From a checkpoint of a small mixture-of-experts model trained on Wikipedia: 24 experts in each of 7 layers, 6 picks a token.
Below are experts of layer 9 (counted from 0) of a mixture-of-experts language model. Rows are named gate (a neuron's input weights, with its number), up (a neuron's input weights, with its number), down (a neuron's output weights, with its number) and show model dimensions 256-383. Each number is 128 + 24 x the weight over its row's rms, rounded and kept within 0 to 255. Numbers have three digits each.
Before each expert's rows: "comes after" lists some tokens at least twice as common just before its tokens as in all text. This comes from a sample of Wikipedia text that the model never trained on. Tokens count by the router's weight.

# expert 20
comes after: " |", "–", ";", "|", " 0", " 2"
gate17:174092147107080152143121113131135175114121126115131145105110163119134140138150118141127078100162102132104135121177166095168163146146158092110103124159155111129135137153160154123150144088113076153173151109075101139160126152159130146126129115155156137143090117139109139121123122102114135107137114142149141143142087164152118113140129132135128112119114080108103103132134117135129134086168
up17:129128127120106139127123129133146079100129142123137112116110142168189135148132157121121106087173112133108145128140088120189144121116155108129127139116165126147096115145151107130096109105066097134108078130115140095133127128158128117117135123170134110126106170103086171139136126119140139091178106133072153116136153111105117154138118178127131095118144088136063135114115174128139120136126
down17:143131097095104121121122107108133139167133122097152114159134141123141175049120137091142133165097123138129150086154156108113125130144131115114093117115157112134097147130088111150126145110082130166130106161112115124113139116150133136145150105088112146099088150164134116140094146132135139134131154111086111138141115130109172092140130110171111122120105104088115162110113129147072081123110

# expert 8
comes after: "\n", " of", " 1", " for", " 2", " on"
gate0:166105121179070125101120091144102159138150132140128145118111103113124142103129080129173143117127124119115141079123190126109143109167137141108120186170119126156154125141109128125136123092168124088150141121119144128140123135116105124121114148139123106137119174127138100166142124117142116132094094113136106121080093154144147175063134096198101131130080141131132156098132129151159080099169
up0:121113109147136173140183109154108137152151152111131079109159134098102159158131153125118176142143141096123090172082171121110160129140118086100128137168120159114110103104161144122159160135138166140122119187139114098103108119121143127111108099107169126132129139139120150131137142128102157162129098157164088128111084133096114086154108110148126155087129138100147132141106139119124125149111
down0:112106107140122154098114125100129096108111062132125138135126136117120115079134138098123160144121121145098138145131114115103092115132141123127121109085120096107105172103128104168138085075139141154084101143151151165103152116126112131111144108136119159104132154130134137163149163153147119157110091115126088110101148108148130159110117094136131128172131150089128095129115134160141123070090

# expert 2
comes after: " |", ":", ";", "|", "–", " on"
gate0:121125111130100086134142058112093158123126147142118137117131142127142105161102115131102125113170168135133097155110151129128112099103104135149068139129127091120155136132146182119084145142079123136147140087135119128163123115150107149165151119132154103121122129130117126169117155155124161109114153156155137095127122132107111079157130126107156159140136110111126149147151143141125127133148
up0:110137150157116140129181147152130145153104117089067127147124146135126136165114106145057134136146168101092103115129116140129086073163144103145176175125101122141146150126148153146114117122108137095069130147095126120165135124117097125125131130113128118185134123082152175139100118164139092129112096107128112113140157105150131164134096127181116117105127118115169194135139139083147110098126
down0:132158132089073103104117133100115109142203136078092097187142178121158118218150120131112130100152105145112112153143139105131128118142137135164110134129143140152136114140088113144111140156114164131155133119141184110120130125069101123147116116135115092165142128167114103116112098125135112101125094104136102179106182127154115147143107132092127122131139185081151146116133120115129095104108

# expert 12
comes after: "\n", " ", ")", " 0", " 1", "%"
gate0:145151136142081136119122114117118119148109115121129116155138159105094136131158108185072153161137085184116112084184140138131090092147153117101143183143170151141160113083104147140100119111120116135084148090130119127177152085151153126143144125128142093118088112118117138091133168149141145170108120112129140117115155116138133137127079160123132122137122160130168083109106132141108128130157
up0:124146158137171141114137104140132185138176116155112097114142160114146129120133116182088125156139088134112106102083124146132109094156175127153148106148172118137131130125141116144129114136070119130136120123147133115147165077154115065118113149134127103108094088150137152138076152174110136173127063116108132170123165149091146119105122148123132128064117145130125102136091102124145097138120
down0:099113121106111150121146178156054124102146116145142124109120120131143095117093129114106114157100174090150100128148095146075111173134125116121164149156109123162134122149153136131171115135077117162078144123098117167140122136099109097145135115102104087122154103125141135148143080125103136135124141112102167146082123081115095147098119131146144118120164119101138136169157146101122133181110

# expert 11
comes after: "\n", "==", ")", " \"", "===", " ="
gate0:124165146141155136150086175145125137077165109123129151108147079051138140139175124113106124149116133124128119126161105126142103129118117112115123127147068099132136082109116090148145115123172106126116105125124165081145148136125145161111126138123195155170132086116131071121137147088105122088131082149132147110105116134121166150054104134107162171184137124130134148128120132074133126181135
up0:128091162116154164114196121117133118110127142152139130144113110158124147154165157138105164148112082147112138111132142112134109142145148115164148079135096124112135114108081117113114084140140130114119122123151133132177104114132127143112113143170160108178130136069201142154138153163129120119161157119157143085109094158147129103096137113133130096145107130146152116122083138130124129119135
down0:110138085134116117116111104153146140107137117114140138111116156111157132107132193133113138071092125149107097129126155097124133091147122117123138091098121090139112154140132140132108177105097095145145135094124146109123123126148122130147125111144100154126093107100130095097071148153095152126133127123079129125104161133151114128082126128130148198170110119137143195115150165141141061191066